Weights of a small mixture-of-experts language model, trained from scratch on English Wikipedia.
Size: width 384, vocabulary 13769.
Below are experts of layer 9 (counted from 0) of a mixture-of-experts language model. Rows are named router (the router's row for the expert), down (a neuron's output weights, with its number) and show model dimensions 64-127. Each number is 50 + 15 x the weight over its row's rms, rounded and kept within 0 to 99.
Before each expert's rows: "comes before" lists some tokens at least twice as common just after its tokens as in all text. This comes from a sample of Wikipedia text that the model never trained on. Tokens count by the router's weight.

# expert 9
comes before: " to", ",", " in", ".", " and", " on"
router:68 23 65 81 51 65 41 84 25 32 58 36 67 43 67 43 32 60 68 34 58 60 65 35 29 26 73 44 32 63 30 56 52 65 64 70 57 80 64 67 40 52 48 74 51 53 60 58 30 69 43 71 36 43 25 63 69 71 40 45 66 27 49 55
down0:46 51 32 33 23 68 62 54 61 50 43 43 58 36 43 46 42 45 54 55 61 46 31 35 57 35 68 56 37 38 44 62 37 54 69 66 52 56 79 42 55 52 47 48 45 69 61 62 35 38 49 63 13 08 45 50 39 51 38 26 36 39 50 34

# expert 10
comes before: "-", "==", "===", "The", "|", "In"
router:57 38 68 46 58 73 56 15 22 41 65 58 44 57 36 76 62 45 43 58 47 67 72 38 61 45 51 50 46 52 42 34 58 46 52 54 29 48 48 58 42 29 42 22 66 72 58 53 52 65 42 51 66 57 37 45 40 40 74 52 72 80 40 60
down0:57 51 49 49 55 50 54 41 69 42 53 38 39 38 69 43 78 39 63 47 59 39 62 60 42 47 56 41 50 48 67 28 76 55 44 65 66 70 74 88 66 44 53 18 40 46 38 35 62 48 49 14 37 64 52 27 41 27 61 62 51 62 53 64

# expert 50
comes before: "1", "°", "ous", " least", "ised", " II"
router:58 51 57 49 43 71 72 66 45 35 72 57 78 50 24 61 59 37 62 71 54 26 70 64 59 39 61 64 68 43 55 64 47 77 39 66 19 43 43 41 58 34 55 64 33 56 55 53 45 74 42 47 34 44 47 40 20 46 45 42 15 38 50 46
down0:27 31 40 44 35 48 52 58 39 69 29 47 47 24 40 48 28 40 30 34 80 41 52 54 51 40 19 67 41 47 66 57 62 65 35 36 34 19 39 49 55 58 69 66 61 00 34 58 37 35 63 42 59 61 71 51 75 22 65 43 65 50 49 33

# expert 34
comes before: " ", ",", " to", ".\n\n", " December", " he"
router:35 47 43 58 47 39 87 58 24 48 39 59 43 66 55 51 58 30 31 36 40 70 44 48 43 38 27 40 39 68 42 45 56 54 22 71 55 58 58 47 30 40 50 58 29 41 68 38 57 73 72 48 56 31 56 53 41 46 40 23 79 28 51 72
down0:55 50 40 44 10 26 35 49 58 39 55 49 29 03 34 38 46 59 35 59 58 27 46 57 77 64 51 43 53 67 48 48 52 47 55 56 32 45 40 57 33 34 53 23 64 83 65 71 78 38 46 44 39 58 48 30 67 48 78 47 26 61 49 52

# expert 45
comes before: " ", "2", "|", " —", " Party", " List"
router:43 59 14 39 38 26 67 22 17 54 65 53 63 46 59 63 24 31 58 59 64 40 55 66 73 48 50 68 26 27 62 33 54 43 56 38 62 43 37 30 60 72 59 66 60 66 41 39 52 57 52 53 37 39 63 75 46 57 70 52 42 30 70 67
down0:41 48 23 68 52 40 54 51 55 51 76 46 48 48 55 81 58 43 28 70 63 46 27 46 48 58 48 74 55 41 45 51 76 42 60 55 43 66 40 60 45 55 42 49 52 37 60 31 41 55 49 40 40 63 52 37 49 30 42 48 54 52 55 52

# expert 59
comes before: "1", "-", "2", " by", "9", ")\n"
router:84 54 58 45 81 68 55 29 38 30 65 34 75 60 56 57 38 56 28 37 67 63 57 62 57 47 54 51 51 59 52 50 57 42 54 29 58 52 65 33 31 25 50 52 57 61 54 45 50 56 59 80 54 79 29 28 37 66 51 48 27 41 37 31
down0:66 77 58 34 06 46 67 46 48 34 41 46 38 56 68 14 58 29 34 50 31 61 21 36 40 69 55 46 41 36 37 61 41 21 32 56 49 53 26 64 42 65 26 40 45 58 43 64 63 42 61 47 67 45 57 72 38 48 61 61 45 59 61 48

# expert 57
comes before: "\n", ",", " |", " (", ";", "\n\n"
router:50 73 70 46 52 59 33 71 57 85 54 49 16 54 72 39 46 43 39 28 46 44 67 71 34 20 54 74 42 56 46 76 32 41 51 51 42 66 36 81 43 26 15 37 55 60 37 49 66 60 55 47 61 55 40 50 43 29 57 68 26 47 47 47
down0:65 44 58 58 36 67 42 56 55 42 48 41 60 59 47 32 59 57 68 44 34 62 44 51 52 28 46 71 67 50 74 33 31 55 57 74 61 47 71 32 35 38 29 29 46 69 43 68 43 74 67 47 56 49 22 57 64 54 44 21 31 50 53 37

# expert 47
comes before: " was", " is", " (", " were", " has", " are"
router:42 47 49 52 59 58 29 55 46 83 42 48 31 65 35 63 58 25 33 46 74 43 17 59 62 53 50 59 33 44 43 77 36 63 51 63 40 49 64 42 31 47 39 46 77 47 47 62 54 31 62 34 70 38 59 49 52 17 42 53 66 47 51 37
down0:48 51 41 54 57 63 38 50 72 27 67 37 28 55 69 54 71 58 32 62 40 48 58 41 55 40 57 37 42 58 66 31 68 68 48 33 65 61 52 64 22 62 44 38 53 84 59 52 43 43 18 30 66 49 42 47 77 67 32 68 33 53 56 49

# expert 46
comes before: ".", ",", ".\n\n", " and", " in", " of"
router:72 63 55 42 45 56 28 68 35 48 71 56 34 79 69 72 39 44 50 70 68 51 34 61 17 54 67 53 35 55 44 57 77 44 36 57 70 43 63 84 32 36 53 41 57 44 57 37 64 42 61 58 52 64 51 32 50 41 35 53 63 72 42 55
down0:40 59 41 62 44 68 53 45 51 45 74 49 44 57 70 51 44 23 58 67 79 60 41 48 30 36 31 65 55 70 46 47 29 23 62 63 63 28 48 73 59 47 77 70 55 41 73 78 58 63 34 51 47 57 38 51 60 71 61 41 73 63 74 58

# expert 13
comes before: "2", "9", "1", "8", ",", "6"
router:55 63 48 47 49 30 60 42 32 38 66 38 71 41 46 57 38 56 54 42 48 50 45 54 57 53 63 61 58 48 52 52 38 56 46 54 30 49 66 39 58 78 33 50 70 39 68 82 64 41 60 74 40 54 69 61 49 64 70 77 52 33 63 60
down0:47 29 49 49 48 37 54 26 44 27 59 37 70 61 47 84 72 58 59 56 38 41 42 69 68 33 40 47 64 51 48 85 44 37 47 59 61 59 61 29 72 70 43 41 51 61 39 54 60 37 82 80 60 40 33 44 20 48 47 41 53 52 65 56

# expert 29
comes before: " ", ")", ")\n", "),", " —;", ")\n\n"
router:49 68 68 45 66 58 43 56 53 65 66 07 39 62 43 54 66 60 68 50 36 76 24 50 54 39 62 72 41 35 61 46 51 69 50 42 64 45 70 54 63 62 58 39 43 57 71 27 78 40 39 61 33 50 45 51 42 37 30 57 43 34 38 56
down0:48 27 43 43 59 53 54 83 51 55 41 55 59 51 42 55 57 51 62 56 65 55 42 69 20 72 57 57 30 62 76 41 42 17 38 64 43 75 42 17 60 69 51 53 59 36 59 60 67 44 86 75 68 35 40 74 59 65 46 56 23 39 53 14

# expert 24
comes before: "0", "9", " a", "6", "7", "th"
router:50 43 37 25 49 58 42 67 47 55 60 54 44 43 47 48 51 45 67 34 39 55 68 54 59 28 48 43 48 57 38 63 83 54 49 40 32 47 36 48 57 55 79 36 47 24 50 41 44 54 52 47 43 55 53 58 70 28 63 50 43 25 58 35
down0:56 52 71 46 39 39 36 36 41 62 59 38 44 26 48 50 41 40 48 34 75 39 47 55 34 57 44 43 53 59 53 60 59 60 40 29 45 51 67 55 51 58 33 76 36 44 24 37 72 58 28 60 49 34 46 23 50 22 65 41 41 42 55 54

# expert 18
comes before: " the", " a", " his", " which", " its", " this"
router:38 65 42 34 51 48 51 56 39 71 41 64 36 58 37 52 36 52 65 72 41 75 60 34 62 55 43 65 53 34 32 21 43 53 59 56 62 20 44 42 41 66 39 20 21 33 53 60 29 24 47 69 45 44 78 35 68 28 53 13 49 42 50 46
down0:50 45 38 62 55 21 54 35 18 13 64 65 60 56 63 39 40 31 52 52 47 23 50 58 54 50 44 75 40 30 47 47 31 61 67 47 58 17 68 29 57 36 85 47 38 54 57 44 67 15 94 59 28 91 49 23 71 50 83 61 34 43 52 56

# expert 38
comes before: " |", "9", "4", "0", "8", "5"
router:33 47 52 52 43 61 34 45 41 79 63 25 35 47 71 53 20 72 31 37 50 61 44 42 51 29 51 53 58 27 44 73 47 73 29 24 68 59 60 46 49 56 29 55 49 38 52 78 59 52 80 78 31 34 75 59 29 58 45 42 45 46 47 38
down0:59 27 47 62 46 51 41 63 47 31 45 75 49 46 49 61 47 47 53 43 31 24 41 47 47 62 36 29 59 49 49 63 46 24 07 63 37 60 38 86 67 42 78 77 58 59 27 27 62 29 66 28 79 20 41 53 46 65 76 57 40 37 48 49

# expert 0
comes before: "0", "9", " the", "8", " be", " a"
router:59 46 30 66 49 36 45 15 71 47 54 35 44 38 23 79 46 51 57 66 31 55 34 53 49 32 55 66 39 51 45 42 46 28 35 22 60 77 45 44 52 52 78 58 90 32 38 65 37 45 51 47 45 48 55 23 61 69 59 64 87 61 45 18
down0:73 51 71 47 86 53 43 51 42 51 60 67 52 61 65 64 45 74 57 30 49 49 39 40 41 73 47 56 47 35 58 38 23 56 24 29 70 38 40 54 50 66 37 41 44 55 42 43 43 62 62 26 25 28 26 55 41 35 20 76 61 53 52 46

# expert 35
comes before: "0", "8", "5", "6", "9", "7"
router:26 76 43 25 47 74 37 32 46 48 28 43 45 38 28 82 63 40 23 47 54 60 73 22 50 23 40 50 57 29 56 56 57 52 48 71 61 46 61 49 22 72 40 47 58 42 40 78 30 48 57 57 52 35 67 28 74 67 49 69 26 75 37 52
down0:50 69 50 41 62 44 53 69 47 54 55 66 69 46 41 46 31 56 52 64 33 59 61 52 42 54 55 36 60 61 66 49 37 24 52 55 41 79 38 28 49 67 73 59 73 30 70 33 32 54 56 32 37 55 35 42 19 56 40 66 42 67 51 62

# expert 23
comes before: "1", "2", "3", "4", "5", "6"
router:59 50 27 53 57 70 53 66 41 40 61 36 55 27 64 61 32 57 75 49 21 40 47 39 49 67 34 44 36 59 45 45 29 66 24 60 51 73 43 21 43 26 77 71 45 39 65 30 80 49 41 57 42 77 51 49 40 43 66 67 50 50 43 58
down0:53 62 41 48 56 42 46 49 37 37 33 65 27 48 48 72 24 53 73 31 53 21 44 57 35 52 34 39 59 54 68 68 50 49 58 22 44 63 17 36 44 57 62 57 46 39 37 56 63 73 54 62 33 42 38 49 60 34 29 51 26 75 20 62

# expert 58
comes before: " ", " the", " as", " with", " his", " on"
router:70 33 41 68 42 33 32 50 46 52 64 43 31 52 50 47 40 51 67 67 41 86 47 71 29 42 54 28 71 39 41 25 63 56 38 59 76 67 41 40 55 65 72 44 43 60 38 26 66 46 43 37 63 61 53 52 39 36 22 57 41 61 39 38
down0:40 42 41 59 55 39 78 43 52 40 63 40 46 24 60 56 32 49 76 36 40 53 45 53 46 56 20 49 51 51 58 21 46 73 43 55 38 48 46 60 41 36 59 71 55 14 40 67 63 31 63 73 52 60 47 51 22 33 51 55 22 43 31 61

# expert 55
comes before: " ", "|", "-", " +", " was", " \""
router:36 34 35 64 53 67 39 42 55 59 32 15 70 61 26 44 48 80 78 46 54 33 52 66 63 37 24 51 73 75 27 44 15 54 56 53 55 52 35 57 68 17 54 27 34 39 32 72 81 38 33 89 54 39 26 44 42 27 48 64 52 51 56 28
down0:55 79 54 52 59 53 40 35 92 51 41 47 72 47 44 25 57 30 37 54 68 57 76 48 44 58 76 48 60 54 58 54 54 34 50 25 56 58 70 42 38 42 54 40 36 49 30 60 52 34 49 52 77 33 51 56 54 59 53 43 50 71 66 33

# expert 44
comes before: "9", "0", "8", "7", "1", "6"
router:45 56 12 15 64 65 66 61 48 64 55 37 50 41 72 60 28 50 38 41 72 35 42 43 34 73 47 25 52 29 41 41 63 57 54 36 65 60 38 57 30 57 51 61 49 49 39 57 66 33 73 78 51 52 58 51 63 64 47 37 65 26 40 34
down0:44 43 33 45 35 22 61 55 55 58 31 37 71 70 57 24 50 72 32 09 64 56 51 67 65 57 52 56 71 48 76 49 30 32 42 57 55 42 47 48 53 51 64 65 49 63 87 32 66 34 68 34 37 35 41 65 64 58 74 35 63 58 76 36

# expert 19
comes before: " |", " (", " |\n", "\n", ",", "\n\n"
router:40 33 84 25 44 46 66 66 37 48 23 52 69 63 49 86 52 46 39 57 20 52 18 51 51 48 35 54 41 37 54 74 26 47 29 63 48 66 41 68 75 60 50 50 36 51 37 32 47 57 42 52 24 33 46 59 32 44 36 38 75 52 62 60
down0:41 55 49 76 73 65 36 23 34 73 42 50 27 47 77 80 92 42 53 58 43 55 80 35 69 48 49 45 48 57 63 60 54 46 81 43 65 55 31 58 69 21 36 51 31 52 31 54 63 24 36 28 24 63 66 80 52 68 60 24 53 58 37 55

# expert 4
comes before: "|", "0", ".", "–", " in", " /"
router:53 49 52 67 50 52 73 61 77 69 50 52 37 37 47 47 40 62 51 40 50 34 36 53 41 43 42 67 70 73 18 71 79 47 34 50 56 38 41 56 59 35 49 71 54 55 36 69 44 86 53 68 41 21 29 61 69 74 77 38 44 46 32 34
down0:44 41 64 58 45 70 37 44 41 29 38 32 35 45 66 65 71 35 65 52 28 44 46 82 54 40 63 53 53 68 61 46 36 54 45 57 57 37 47 25 37 23 43 47 57 51 56 54 54 36 62 76 54 45 67 31 46 40 36 41 29 29 43 49